config = dict(
    n_layer=14,
    d_model=512,
    moe_layers=[1, 3, 5, 7, 9, 11, 13],
    init_std_router=0.00651,
    norm_eps=1e-06,
    tie_embeddings=False,
    optimizer='muon',
    lr=0.00916,
    beta1=0.93,
    grad_clip=1.0,
    dataset='wikipedia_en',
)
Below are experts of layer 11 (counted from 0) of a mixture-of-experts language model. Rows are named router (the router's row for the expert), gate (a neuron's input weights, with its number), up (a neuron's input weights, with its number) and show model dimensions 352-383. Each number is 200 + 40 x the weight over its row's rms, rounded and kept within 0 to 999.
After each expert's rows: a language model's description of what the expert responds to. This comes from a sample of Wikipedia text that the model never trained on.

# expert 17
router,199,233,129,136,164,182,132,193,146,184,180,226,196,242,233,240,162,162,285,188,197,242,242,102,207,260,226,193,225,125,237,240
gate0,104,223,216,167,165,163,160,196,214,179,184,263,259,196,197,172,198,167,163,189,164,212,157,187,155,253,174,135,213,253,283,217
up0,245,192,147,169,211,162,170,241,165,248,198,200,184,215,253,180,201,242,217,80,263,229,277,165,206,147,227,217,219,199,315,170
gate1,191,137,253,195,197,219,264,259,239,188,140,248,151,173,261,255,226,170,197,250,174,303,188,114,234,266,220,172,210,203,181,232
up1,257,191,132,203,213,183,140,206,172,214,157,165,219,189,185,207,226,232,209,255,206,216,176,199,207,176,170,221,187,208,197,272
What it handles: Sentence-final periods and decimal points inside numbers such as 0.92 or 41.900, plus en dashes in year ranges and minus signs.

# expert 13
router,191,218,185,137,217,157,127,214,188,201,171,162,211,254,193,138,131,182,177,183,207,228,199,202,192,183,188,216,244,128,175,218
gate0,240,214,185,164,135,137,177,190,147,259,135,210,218,157,197,151,204,143,245,214,192,179,173,214,241,226,121,195,169,193,232,183
up0,244,245,241,212,193,199,247,178,218,242,210,143,158,213,185,278,210,94,236,168,168,175,160,249,215,226,187,234,199,172,260,237
gate1,204,192,211,245,233,198,204,254,157,157,143,218,238,134,290,182,199,186,216,174,250,224,199,151,235,180,241,168,228,229,223,215
up1,128,193,135,195,192,218,288,212,198,261,126,234,222,133,173,293,245,170,155,168,252,131,267,172,276,192,175,202,175,240,199,212
What it handles: Pieces of romanized Japanese, Chinese or Vietnamese words and names, raw CJK byte tokens, "comp", and empty cells in sports tables.

# expert 42
router,159,204,158,171,201,183,186,204,148,200,175,244,202,277,248,244,166,156,235,218,237,236,220,131,125,186,189,228,231,178,191,195
gate0,273,166,191,154,252,126,165,155,177,108,164,138,151,137,256,231,189,163,204,111,206,190,243,185,247,181,160,243,105,194,228,137
up0,180,229,126,274,233,206,147,214,215,145,185,160,206,217,173,193,206,213,154,162,203,161,180,228,163,214,134,158,219,160,212,257
gate1,226,151,206,225,232,162,211,209,208,212,266,189,197,186,164,187,225,199,160,222,202,207,151,192,155,115,182,229,153,270,252,160
up1,201,251,212,230,233,233,204,241,197,176,205,185,196,170,182,174,187,211,224,167,202,188,113,222,186,185,219,148,219,157,173,187
What it handles: Coordinators and list connectors like and, or, commas, plus quantifying adverbs such as many, various, especially, relatively, in descriptive scientific prose.

# expert 14
router,149,189,241,172,93,138,205,165,221,182,237,181,128,261,201,198,183,178,222,275,203,209,221,196,201,144,211,217,258,153,236,223
gate0,184,129,189,182,185,140,167,164,263,214,198,150,124,117,267,234,134,263,194,195,186,214,181,176,160,200,142,130,184,219,203,193
up0,254,178,186,172,211,227,203,195,250,122,185,158,212,206,175,193,255,184,194,135,230,236,164,215,138,234,198,200,156,209,257,232
gate1,286,204,232,168,247,170,215,196,180,275,210,165,187,145,249,183,278,197,235,119,187,230,222,230,151,169,166,225,150,281,165,162
up1,215,196,188,116,198,290,272,223,258,191,143,113,220,222,194,161,159,208,236,228,170,229,159,284,170,218,219,256,249,190,155,157
What it handles: Word stems for arts, scholarship and family roles in biographies and film text, like biograph(er), psych, novel, director, grand(father).

# expert 47
router,85,217,183,181,143,194,194,165,170,149,177,193,211,219,199,138,190,231,252,180,280,256,233,163,161,96,233,244,284,158,284,213
gate0,178,182,127,167,178,144,190,150,200,203,158,273,184,144,187,158,234,205,228,185,175,239,181,240,147,181,122,208,237,213,247,182
up0,200,272,193,247,202,180,236,126,217,216,224,202,183,204,155,236,203,305,143,174,142,210,191,196,252,272,146,232,202,226,218,179
gate1,162,238,190,218,184,204,150,216,137,145,174,148,182,215,166,188,204,184,198,197,264,172,185,238,152,199,228,197,212,217,208,221
up1,234,163,204,197,206,241,205,163,163,272,237,180,227,166,193,175,201,186,149,170,197,250,191,205,189,235,239,103,186,214,155,238
What it handles: Inner fragments of chemical, anatomical, medical and taxonomic terms, e.g. amyg-dal-in, adenocar-ci-noma, tetrahydrop-yr-azolo, plus Species, Clade labels.

# expert 20
router,210,225,141,147,193,91,187,204,160,194,156,259,123,255,257,242,158,225,243,271,179,240,193,95,220,204,148,229,189,242,258,205
gate0,212,182,163,204,116,196,218,235,174,231,183,180,175,173,304,212,172,231,240,234,202,230,231,215,172,137,256,198,203,180,106,208
up0,173,212,236,201,187,147,171,200,145,232,191,214,212,263,208,176,217,152,241,155,255,199,147,205,272,146,263,244,195,191,188,246
gate1,184,263,283,96,202,190,243,210,163,185,157,196,252,173,272,159,233,228,242,181,98,207,228,169,148,266,227,187,253,247,147,218
up1,169,138,248,196,159,105,224,186,190,240,184,208,229,197,195,224,198,216,240,162,170,137,207,244,232,145,185,197,243,221,163,238
What it handles: Table pipes and list dashes at the start of lines in tables and lists, plus some commas, periods and in.

# expert 32
router,135,219,182,184,192,175,176,190,109,191,169,175,153,198,233,193,217,134,217,184,256,204,197,228,194,120,229,231,154,148,213,244
gate0,225,189,223,206,176,226,187,152,167,253,172,195,184,165,233,186,200,207,195,146,244,171,320,218,250,183,217,181,123,197,270,184
up0,174,236,205,131,254,207,233,225,193,173,213,233,242,251,277,226,239,204,249,205,180,168,223,200,171,162,232,234,187,306,138,200
gate1,165,168,214,196,114,168,192,253,225,149,182,146,202,269,149,274,196,143,277,126,154,163,220,245,231,150,191,212,211,264,144,147
up1,192,209,207,185,208,160,220,174,220,161,204,155,304,230,182,173,209,149,180,230,201,215,258,180,219,252,225,279,154,242,155,242
What it handles: The articles a, an, A, including A starting one-line bio descriptions like Australian-American, plus another, one, first.

# expert 27
router,159,216,202,148,205,154,199,187,97,175,133,260,142,213,214,189,188,94,208,177,255,179,247,184,146,175,192,249,241,188,190,298
gate0,168,97,291,115,214,198,202,224,214,193,214,199,256,250,260,170,197,205,184,242,160,236,177,241,202,229,173,176,124,204,175,220
up0,155,199,216,288,176,137,174,206,144,115,201,154,205,171,206,155,189,243,194,245,179,145,192,251,199,210,274,243,293,200,200,153
gate1,171,195,208,167,204,248,182,207,199,213,179,203,189,208,151,104,230,190,194,195,203,226,158,175,230,173,254,189,133,233,197,273
up1,172,231,242,198,186,221,173,190,135,258,123,207,239,203,169,95,209,168,182,203,204,189,189,135,185,207,197,132,182,224,217,169
What it handles: Biographical connectors and verbs after a subject: and joining clauses, was, is, were, been, who, he, eventually, subsequently.

# expert 21
router,187,177,211,169,196,191,185,139,184,172,140,257,201,226,202,226,169,184,203,224,221,166,210,164,177,152,231,273,240,143,269,230
gate0,225,184,171,200,238,269,186,243,173,131,183,142,214,201,188,174,266,233,174,205,170,187,281,209,160,175,269,261,215,307,120,119
up0,225,222,246,238,244,234,249,178,157,104,218,192,218,184,276,173,275,147,186,198,217,190,202,61,238,200,207,181,294,182,229,198
gate1,198,247,169,284,191,192,212,132,255,208,175,179,131,123,312,202,205,148,250,148,182,156,197,157,182,185,184,284,245,217,150,214
up1,174,208,204,255,249,216,172,214,181,182,152,222,181,192,260,198,218,224,270,185,144,212,223,141,147,246,163,158,150,227,189,314
What it handles: Prepositions, mostly of, to, at, on, from, by, often in titles like "Princess of Wales" or sentence-initial "On March 16".

# expert 25
router,186,147,177,165,129,176,204,128,168,185,126,222,142,184,251,175,142,134,224,226,187,221,237,143,152,169,182,194,226,178,184,235
gate0,166,170,133,180,160,175,187,225,218,230,206,193,287,246,245,222,164,251,235,210,190,277,216,164,206,168,218,204,157,158,249,190
up0,106,164,220,172,273,220,167,126,182,187,137,222,199,218,210,224,233,244,248,187,92,162,196,243,212,181,224,152,226,223,239,250
gate1,201,279,262,181,239,190,194,188,170,224,125,178,164,192,152,220,211,158,159,201,280,173,149,190,165,164,140,216,140,177,191,170
up1,166,258,204,227,169,202,148,186,263,214,246,159,250,242,229,205,195,187,191,268,187,183,280,208,175,183,214,277,220,135,291,206
What it handles: Pipes after numbers in sports statistics and election tables, plus clause words like which, that, was, There, It in prose.

# expert 24
router,152,221,95,140,218,214,207,177,192,239,142,204,165,147,221,191,177,157,166,176,202,251,279,219,203,173,146,207,225,198,250,254
gate0,260,169,192,137,213,190,233,234,347,232,160,100,144,206,115,168,221,261,171,207,246,175,161,207,157,183,209,208,166,190,228,273
up0,127,187,219,181,213,193,288,140,203,202,284,174,188,150,258,195,197,174,252,202,237,189,266,205,190,133,255,281,198,183,196,256
gate1,187,259,198,181,192,149,238,213,126,202,260,182,180,239,195,178,213,177,193,180,171,252,202,169,170,196,204,146,232,196,201,114
up1,222,229,113,140,193,138,234,237,183,182,184,191,249,161,218,241,132,275,241,168,186,136,174,195,234,237,239,186,212,156,181,174
What it handles: Colons in infobox fields like Order: or Clade:, unit and coordinate pieces like km, °, ′, and years in data.

# expert 30
router,182,275,152,153,165,208,201,125,201,150,193,275,130,200,213,162,200,208,230,163,238,155,190,210,194,219,183,164,249,145,216,253
gate0,189,245,170,157,165,266,146,189,145,152,173,314,180,150,268,138,214,153,144,104,211,211,228,225,250,204,192,239,176,169,169,192
up0,174,165,176,185,151,191,148,235,236,167,195,247,194,153,186,188,215,242,142,216,238,241,137,175,196,224,230,252,216,181,240,145
gate1,187,192,151,250,169,196,184,249,215,208,241,223,134,202,170,266,140,213,233,135,258,198,194,217,219,119,285,210,218,210,176,232
up1,172,169,199,132,235,167,227,196,222,212,238,154,115,245,183,163,278,95,262,180,181,236,176,175,176,156,240,164,186,134,267,185
What it handles: Pieces of Spanish, French and Portuguese names with accents, such as Cru(z), Gonz-á-lez, lo, Gi, plus apostrophes and table-divider dashes.

# expert 33
router,134,186,166,183,164,169,133,164,188,217,211,216,157,265,216,245,124,225,181,241,181,266,226,159,188,167,295,195,197,177,216,193
gate0,217,182,213,230,202,259,197,302,187,201,205,163,119,184,306,234,224,171,203,131,141,179,220,266,216,190,197,149,166,150,248,233
up0,212,249,194,163,230,217,182,211,202,150,131,276,220,225,201,199,153,206,234,197,192,193,228,188,177,249,189,257,221,218,253,173
gate1,195,205,166,234,223,164,209,206,183,187,190,192,184,303,143,266,195,180,274,169,225,224,228,225,163,195,246,206,184,219,202,146
up1,233,179,213,190,237,135,162,184,220,255,162,215,210,149,185,174,200,180,209,198,183,227,170,213,222,112,198,219,211,174,228,240
What it handles: Final pieces and whole forms of abstract nouns and adjectives in expository prose, such as -al, -ation, -ity, health, cultural, management.

# expert 12
router,115,199,251,202,123,213,213,151,201,215,190,290,145,198,243,252,188,265,183,271,178,207,291,229,223,176,183,215,274,119,229,207
gate0,180,200,270,205,236,228,162,268,136,187,170,190,196,133,220,211,179,194,200,281,166,199,241,242,190,203,225,260,181,183,151,161
up0,207,284,199,230,212,189,240,158,238,150,234,217,224,229,241,211,245,158,104,194,239,206,286,182,263,206,246,180,187,212,212,244
gate1,133,184,207,212,178,109,229,176,222,133,180,244,179,130,249,212,267,158,137,114,180,173,276,168,166,151,201,207,217,206,158,250
up1,182,155,199,243,141,272,193,212,230,134,227,214,242,130,189,116,202,203,197,228,158,248,118,120,183,226,308,105,177,202,115,195
What it handles: Country or region names ending a phrase, e.g. United States, South Africa, Japan, in release tables and lists, plus closing parentheses.

# expert 1
router,192,197,179,182,182,215,222,138,116,157,171,267,191,237,199,229,204,174,198,223,266,248,221,130,156,154,219,218,223,205,232,272
gate0,221,244,187,183,180,153,249,160,248,168,203,215,253,174,226,180,215,217,231,227,154,271,209,173,188,151,194,135,222,189,209,253
up0,155,215,246,149,127,177,239,209,269,160,155,252,220,148,169,159,163,202,187,229,201,217,160,159,195,131,239,190,174,172,208,243
gate1,219,208,174,251,215,216,219,193,228,166,167,102,200,165,202,241,228,262,257,217,143,234,256,264,199,183,214,209,188,196,228,139
up1,227,211,170,198,154,237,236,256,214,208,207,211,179,162,196,289,212,144,126,282,218,170,133,156,146,233,227,186,204,197,161,190
What it handles: Line breaks and paragraph breaks ending table rows, list items, headings or sentences, such as the newline after a closing pipe or after "==Recording==".

# expert 16
router,163,234,221,206,157,200,238,165,208,204,221,224,150,213,207,154,162,198,205,214,234,179,247,167,218,157,271,223,210,159,212,222
gate0,164,131,262,154,193,206,210,139,203,207,214,175,225,171,222,147,220,202,238,192,212,181,168,156,244,170,163,204,191,181,207,274
up0,203,204,188,192,214,219,221,208,248,180,146,264,216,221,163,193,167,168,143,241,158,167,250,197,222,267,219,207,215,230,298,193
gate1,221,238,260,222,252,150,191,150,210,175,218,241,109,265,214,164,231,163,148,202,239,238,195,209,161,249,131,174,181,150,160,165
up1,181,213,183,162,239,213,264,285,230,153,191,149,207,180,194,229,187,237,335,207,238,242,209,146,157,157,170,151,226,247,184,165
What it handles: Word pieces completing city or institution names, e.g. -burg, -ville, Basel, Valparaiso University, Chicago, in addresses and lists.

# expert 3
router,185,225,175,143,127,186,133,196,184,182,179,221,184,251,220,168,178,130,202,198,247,236,207,124,80,202,177,260,222,109,302,238
gate0,161,213,306,174,133,181,187,254,213,185,259,132,200,221,221,232,249,144,211,167,222,195,216,161,172,224,174,236,245,296,178,177
up0,203,263,183,195,215,262,274,117,255,191,220,202,145,141,266,191,198,238,109,112,271,194,226,188,125,173,174,238,187,245,207,215
gate1,189,186,219,158,257,253,232,171,161,200,173,186,180,133,203,195,204,257,227,218,183,133,147,141,284,274,189,211,214,252,261,228
up1,148,193,120,268,169,147,163,202,156,169,154,240,241,243,252,195,175,145,193,176,167,250,191,160,233,174,138,144,165,254,147,140
What it handles: Pipe characters between wiki table cells, especially at row starts, plus semicolons in lists; also words like Route, Week, Round, Set.

# expert 6
router,153,158,235,171,170,165,171,159,175,167,104,246,209,226,181,260,177,178,198,157,267,175,234,140,227,224,170,205,210,183,186,210
gate0,199,240,192,186,252,196,186,225,154,168,212,197,232,223,180,172,202,183,214,174,207,182,268,188,169,202,181,278,226,92,185,188
up0,162,212,191,89,216,150,159,203,219,159,176,188,171,211,185,228,167,167,204,202,259,181,206,192,177,132,215,220,153,206,144,240
gate1,202,229,178,145,185,177,171,220,253,202,142,208,281,252,188,222,131,259,145,205,148,226,223,171,164,178,221,225,266,173,214,176
up1,258,238,175,171,160,237,182,173,260,189,257,167,147,197,178,196,220,283,283,196,231,199,203,191,174,158,161,183,297,199,212,148
What it handles: Modals and auxiliaries before a verb, such as can, would, may, must, not, plus infinitival "to"; also word-initial "can" in cancellations, candidacy.

# expert 10
router,159,219,186,184,245,176,172,196,123,196,203,229,138,188,252,258,179,191,276,326,208,202,224,205,201,150,196,201,223,220,215,263
gate0,115,179,199,193,221,165,171,196,148,174,238,218,193,211,229,198,243,238,148,260,208,154,186,134,187,103,156,223,208,188,201,213
up0,239,196,216,213,186,269,212,261,203,270,206,141,156,163,175,225,206,198,178,237,148,195,167,194,158,194,202,165,228,122,214,197
gate1,184,160,224,211,232,193,179,207,188,126,248,163,249,198,150,134,185,189,211,234,122,206,180,201,212,197,110,240,321,189,176,222
up1,148,184,195,194,240,180,174,168,154,207,178,187,221,212,186,203,173,145,174,113,201,259,209,248,135,110,195,212,156,229,129,230
What it handles: Final pieces of words in IPA transcriptions, formulas, taxonomic and foreign names, plus plural nouns like cells, types, lines, walls.

# expert 40
router,209,224,199,184,142,176,184,175,178,199,200,278,149,211,185,203,200,136,185,280,260,214,317,213,152,207,247,223,203,213,216,224
gate0,146,162,131,195,160,187,172,186,202,279,162,180,216,191,294,251,269,197,195,237,140,208,199,150,151,205,267,199,125,198,265,209
up0,228,172,205,223,218,193,104,152,266,151,187,255,160,183,181,270,231,204,201,158,151,220,198,201,242,169,194,240,211,177,255,177
gate1,171,190,163,103,215,238,163,185,200,162,191,229,188,290,219,301,269,163,212,230,184,203,161,179,157,205,192,224,106,209,207,200
up1,99,220,146,249,241,160,164,229,132,219,195,194,235,267,175,194,173,189,166,140,202,229,224,310,253,259,194,219,133,176,183,175
What it handles: First one or two letters of a word split into pieces, e.g. w-ifery, f-ugitive, g-rizzly, St, sp, br.

# expert 4
router,162,211,181,188,273,195,173,238,132,220,161,193,170,231,184,197,192,150,264,264,258,233,190,205,206,84,207,254,256,176,240,244
gate0,134,204,191,209,220,189,118,234,183,213,143,218,129,212,193,160,200,156,253,239,175,208,163,221,183,78,198,157,150,244,220,165
up0,167,224,231,245,230,127,112,151,174,239,144,214,137,187,162,218,235,233,211,210,170,157,204,185,202,195,196,164,252,179,188,177
gate1,167,220,186,206,158,175,214,239,137,204,110,247,232,209,205,185,174,243,187,211,197,264,129,225,119,173,238,226,241,167,218,178
up1,202,217,204,148,169,219,252,152,200,151,214,231,203,237,266,225,272,177,120,212,213,221,193,173,223,193,258,199,127,244,209,171
What it handles: Mostly commas, especially between place names, author and year, or digit groups, e.g. Sacramento, CA; 43,713; plus semicolons and dashes.

# expert 39
router,184,230,186,193,209,144,149,146,176,149,183,204,183,161,199,242,218,198,234,242,174,210,222,170,199,179,214,222,205,199,212,165
gate0,171,240,210,213,247,216,233,243,153,209,133,244,263,226,202,173,243,151,207,255,179,204,172,228,193,174,152,232,171,207,187,228
up0,250,175,199,219,263,215,191,224,130,158,250,189,221,204,229,142,191,196,229,143,225,230,151,192,126,214,255,186,203,208,129,114
gate1,228,257,195,135,182,222,146,148,187,201,249,206,204,171,212,204,322,184,259,267,283,206,223,148,205,191,222,108,268,226,180,218
up1,179,195,195,260,219,148,239,199,221,187,219,243,258,239,181,216,185,214,137,175,150,199,172,197,198,214,265,219,155,199,194,104
What it handles: Past participles and verb endings after was/is/be, such as located, built, known, based, situated, written, reported, -ed, -ing.

# expert 23
router,179,293,127,161,156,185,198,175,206,202,211,219,204,195,222,262,168,173,204,224,229,258,210,176,182,170,252,218,236,173,204,216
gate0,212,220,208,171,118,192,230,100,230,205,196,154,216,210,218,229,201,223,228,263,230,192,201,193,156,281,221,99,146,151,233,212
up0,297,204,249,185,231,168,218,149,191,236,184,159,186,222,266,181,196,184,236,296,165,155,231,176,238,180,230,126,177,294,202,200
gate1,145,196,160,218,252,164,224,204,195,181,206,232,217,156,187,234,264,145,227,197,235,111,157,221,225,239,178,219,223,199,200,183
up1,179,157,270,158,217,240,165,147,194,157,189,144,213,249,174,208,245,207,184,156,220,207,195,257,209,236,229,184,282,187,278,197
What it handles: Tokens right before a person's name in lists and results tables, such as row pipes, list dashes, by, and given names like John, Daniel.

# expert 8
router,200,187,153,154,162,206,225,162,171,205,155,180,224,236,196,189,226,166,275,214,171,192,281,195,203,185,238,179,241,154,156,169
gate0,169,178,273,206,209,192,277,235,138,161,119,213,199,169,259,230,266,185,260,202,249,166,191,177,226,136,207,252,210,185,282,233
up0,219,240,186,170,170,247,212,285,213,187,194,204,186,206,162,225,256,190,192,131,244,160,150,180,203,180,267,155,133,231,200,244
gate1,180,198,234,175,224,212,135,203,214,286,222,166,211,223,176,216,175,176,203,145,178,178,271,211,174,196,154,182,191,253,156,180
up1,177,145,199,218,228,220,124,146,282,263,190,256,181,176,201,237,220,270,220,168,192,139,191,223,179,209,215,190,230,253,170,219
What it handles: Standalone one- or two-digit numbers, mostly table cells, scores, stats and dates, e.g. | 7 |, W 73–62, April 7.

# expert 44
router,200,273,196,173,129,177,231,181,163,151,153,228,170,186,151,165,210,172,179,274,234,264,189,169,208,162,203,170,173,167,190,247
gate0,196,217,235,179,198,126,144,192,117,227,158,266,169,117,272,200,220,221,209,174,278,197,168,140,177,165,208,150,155,210,205,154
up0,196,121,200,148,320,236,150,231,221,146,206,168,83,174,193,108,224,285,168,123,214,199,194,242,241,239,202,237,148,194,230,220
gate1,163,195,248,197,268,221,309,230,173,129,203,227,167,177,248,210,179,151,188,230,174,235,233,225,164,180,198,221,175,220,234,210
up1,271,199,180,196,200,171,166,254,235,192,240,185,163,271,245,188,249,257,252,153,115,243,172,226,119,235,177,182,182,171,229,223
What it handles: Capitalized words in names of awards, festivals and organizations, e.g. Best, Film, Award, International, Critics in film award lists.

# expert 11
router,204,266,203,161,216,181,184,119,158,101,204,247,164,259,208,206,185,170,229,255,182,185,244,175,238,174,267,172,235,118,227,221
gate0,203,143,200,249,157,211,118,180,108,179,187,150,168,228,173,196,245,164,228,277,216,221,186,212,219,148,233,127,169,203,231,260
up0,290,259,221,243,184,216,209,208,202,235,226,220,206,172,197,205,200,207,176,226,211,248,189,194,133,229,174,221,190,231,214,233
gate1,261,239,217,253,172,216,235,143,244,127,134,199,210,206,220,235,254,225,209,201,188,228,169,212,149,128,161,205,169,246,237,190
up1,232,295,212,271,244,223,241,222,175,214,174,164,177,255,225,229,172,207,192,190,188,214,207,198,189,195,163,232,137,182,219,208
What it handles: Short word starts like co, re, ex, exp before a hyphen or stem, and Cyrillic or Arabic byte pieces in biographies.

# expert 31
router,164,229,250,198,212,180,140,184,157,147,160,210,156,235,286,276,183,203,236,232,260,210,250,165,213,153,232,199,206,192,225,304
gate0,157,196,242,156,147,234,161,213,131,234,140,215,157,271,206,139,288,277,238,185,215,180,195,183,192,177,223,253,196,147,181,209
up0,278,145,170,173,193,118,204,189,185,106,215,152,226,188,252,213,247,174,272,210,202,177,187,205,177,212,210,203,217,160,244,205
gate1,197,199,218,149,245,189,186,164,166,248,214,152,184,215,213,219,161,231,175,262,194,226,220,237,198,202,158,264,213,160,181,260
up1,177,200,150,190,196,168,187,204,211,243,201,220,167,235,180,140,241,159,182,154,132,256,229,197,218,198,154,245,194,217,185,230
What it handles: Final pieces of proper names and organization heads such as FC, Records, Stadium, Motorsports, Squadron, and surname endings like -ey, -d, -ng.

# expert 45
router,168,185,188,221,224,211,198,189,161,224,114,168,176,199,182,218,203,201,198,179,191,178,231,213,205,239,206,174,248,120,243,221
gate0,169,205,228,221,209,171,176,197,216,177,187,315,182,208,168,255,184,200,212,184,233,157,184,248,243,247,159,266,230,217,234,179
up0,226,259,115,202,218,256,240,213,176,216,190,205,213,221,281,189,209,172,265,149,162,163,211,244,158,258,205,153,215,162,146,259
gate1,240,248,189,179,303,214,159,230,198,203,156,265,142,219,193,203,190,217,160,146,296,204,205,165,195,226,159,196,152,178,196,120
up1,214,224,171,166,210,250,191,180,150,226,142,213,162,233,155,193,165,209,207,229,228,242,135,219,197,155,226,182,200,166,175,172
What it handles: Middle pieces of verbs and nouns just before endings like -ed or -ing, such as conce, surviv, contribut, "cons-ci-ence", "su-pplies".

# expert 15
router,177,174,203,201,147,150,250,139,164,174,228,261,180,223,188,127,220,211,200,241,197,180,245,203,178,189,249,210,227,131,197,194
gate0,190,192,193,125,141,156,296,193,213,153,241,197,77,126,302,149,165,205,220,221,186,164,229,211,178,211,209,236,228,143,177,216
up0,173,222,174,194,210,162,161,251,201,186,203,183,188,209,194,179,182,185,286,155,202,210,238,187,244,239,133,218,228,133,147,203
gate1,207,182,256,224,172,203,247,141,290,204,216,199,128,199,264,193,165,219,231,220,181,161,235,193,166,256,204,231,234,228,285,176
up1,240,234,227,221,221,213,146,234,209,192,189,154,213,202,229,160,254,194,223,224,173,193,256,220,196,163,184,237,235,304,250,158
What it handles: First words of proper names like New, North, South, Royal, United, often in military units and country names (New Zealand, South African).

# expert 46
router,163,265,178,175,119,196,208,134,173,169,144,264,137,175,259,281,207,181,225,296,204,189,231,179,98,163,235,225,277,175,187,226
gate0,176,153,215,227,197,186,239,197,225,222,169,294,211,181,180,243,140,174,156,279,136,223,182,197,159,226,217,245,233,207,113,150
up0,251,189,236,203,213,196,207,147,217,231,178,203,147,204,165,202,237,245,208,211,192,145,209,246,146,232,219,184,293,135,126,208
gate1,190,223,186,159,184,172,174,215,212,161,193,206,122,188,166,173,138,196,117,104,227,239,161,152,131,158,210,152,200,151,221,224
up1,162,211,213,155,239,236,208,186,217,229,195,175,218,134,77,172,180,189,195,248,192,209,186,196,237,205,173,260,218,95,201,171
What it handles: Nouns for offices, bodies and divisions, often before "of", such as member, governor, president, mayor, district, jurisdiction.

# expert 19
router,134,222,149,180,234,166,152,130,117,145,156,242,117,239,205,132,171,106,229,228,220,218,239,149,194,144,179,207,212,213,214,268
gate0,164,285,238,239,257,146,210,149,232,167,226,188,256,267,213,184,182,238,255,171,248,184,191,226,164,163,197,175,220,167,245,127
up0,208,185,283,170,216,186,158,184,222,163,175,285,229,258,230,216,169,228,162,203,215,214,190,250,241,189,187,146,224,147,139,173
gate1,161,210,148,225,151,261,233,135,189,200,190,157,196,147,208,217,253,226,228,246,142,226,222,212,251,162,220,259,225,236,186,170
up1,168,267,212,210,206,219,203,144,278,198,246,258,241,234,184,215,230,208,216,264,171,221,175,150,230,177,190,183,225,213,150,138
What it handles: Middle pieces inside rare names, especially taxonomic binomials and foreign personal names, e.g. Good-ea, Archierato gal-ap-agensis, Ber-lo-cq.

# expert 29
router,162,244,151,162,135,200,187,167,150,180,115,242,158,224,195,232,202,134,235,206,188,226,287,176,255,146,161,204,220,183,203,196
gate0,232,151,165,239,273,159,246,150,251,268,224,246,123,186,215,187,193,197,210,207,170,206,188,132,176,186,140,297,217,164,210,203
up0,114,232,110,278,233,287,209,170,207,177,227,212,205,144,220,203,206,245,173,217,152,163,118,181,129,268,172,214,196,206,195,124
gate1,156,156,168,168,118,271,190,133,216,225,221,208,107,151,185,206,211,208,306,228,191,207,175,222,220,201,208,288,200,165,189,202
up1,227,203,191,287,216,216,208,131,158,200,175,215,124,229,166,276,133,244,189,221,105,241,247,265,212,250,210,200,185,136,187,230
What it handles: Pipes and semicolons separating cells in lists of years, roles, reviews or episodes, plus month names before days such as September 21.

# expert 2
router,190,201,209,189,128,183,196,203,143,191,177,194,178,157,234,237,162,202,202,252,228,218,223,229,177,149,271,236,257,158,236,216
gate0,204,215,190,174,254,215,256,212,136,209,232,260,223,198,156,193,161,217,176,236,224,119,254,219,183,174,313,177,229,149,234,203
up0,185,198,180,137,165,197,141,157,229,246,222,193,235,234,151,206,177,226,214,169,173,212,280,184,139,213,168,179,214,158,210,137
gate1,175,159,282,161,199,149,149,236,178,176,220,162,224,202,199,239,242,201,200,202,156,217,229,222,181,254,222,241,195,210,193,197
up1,157,240,208,121,281,134,194,157,223,223,208,146,250,281,219,210,275,143,248,229,248,192,189,234,198,205,250,257,173,165,226,222
What it handles: Past-tense life-event verbs and objects ending clauses in biographies, such as died, graduated, returned, him, and years after "in".

# expert 36
router,192,229,194,226,137,155,151,156,165,132,162,269,216,232,218,216,167,214,181,190,212,166,169,220,117,145,222,204,209,126,248,206
gate0,202,233,185,156,226,211,241,203,218,219,168,191,223,182,231,240,161,200,174,99,309,296,135,194,185,225,233,239,182,197,262,175
up0,186,264,172,177,222,115,155,197,179,206,203,204,268,171,188,241,169,193,168,166,268,237,151,252,264,253,158,161,223,212,264,163
gate1,185,208,168,242,258,217,189,160,164,252,199,192,233,210,247,163,169,224,242,211,199,209,188,169,203,224,218,272,236,104,246,221
up1,235,117,210,198,175,267,180,228,133,97,162,160,172,323,191,274,161,184,119,160,229,205,197,174,185,212,164,142,260,196,197,276
What it handles: Column headers and codes in sports results tables, e.g. positions FW, MF, GK, country codes NOR, Time, Rank, Win.

# expert 38
router,170,245,143,189,149,197,199,145,183,129,170,217,184,208,196,170,232,179,306,171,172,222,192,204,195,175,218,185,214,180,211,214
gate0,262,177,217,245,237,213,196,200,201,160,180,180,165,253,158,150,271,192,237,170,234,179,170,161,219,182,169,185,221,153,202,265
up0,164,156,245,217,147,177,238,230,214,197,219,201,284,255,180,205,214,178,179,296,208,200,197,190,222,183,168,174,201,243,259,194
gate1,143,180,217,179,172,125,161,191,140,213,217,224,207,201,210,178,257,180,216,189,193,185,218,215,152,252,221,213,163,190,252,230
up1,266,146,208,218,219,170,153,151,233,227,146,199,218,249,188,234,178,251,185,230,171,209,205,128,163,247,195,183,180,251,230,194
What it handles: Syllable pieces inside Indian, Bangladeshi, Arabic and Turkish personal names in cast and candidate lists, such as Bh, Kh, Rah(man), Kumar.

# expert 9
router,110,244,176,201,138,198,161,120,195,245,128,259,154,224,226,258,204,173,261,208,244,166,295,160,176,221,265,228,273,176,207,225
gate0,182,236,215,207,231,216,241,130,186,159,153,163,188,184,173,242,193,174,232,303,175,136,199,234,227,212,178,186,300,127,148,183
up0,197,165,190,137,268,218,209,161,204,222,143,327,145,206,177,204,220,184,217,72,263,198,138,145,138,205,151,257,217,206,234,135
gate1,195,170,224,182,229,277,197,200,141,192,254,170,147,141,199,216,248,232,183,239,257,169,251,285,168,211,205,184,165,163,160,263
up1,248,170,198,171,213,199,188,230,113,168,206,250,134,200,180,200,182,166,192,196,247,151,171,151,189,202,204,160,144,173,147,181
What it handles: The, his, their, its, her and similar determiners, mostly after prepositions like of, in, to, as in "of the", "to her weapons".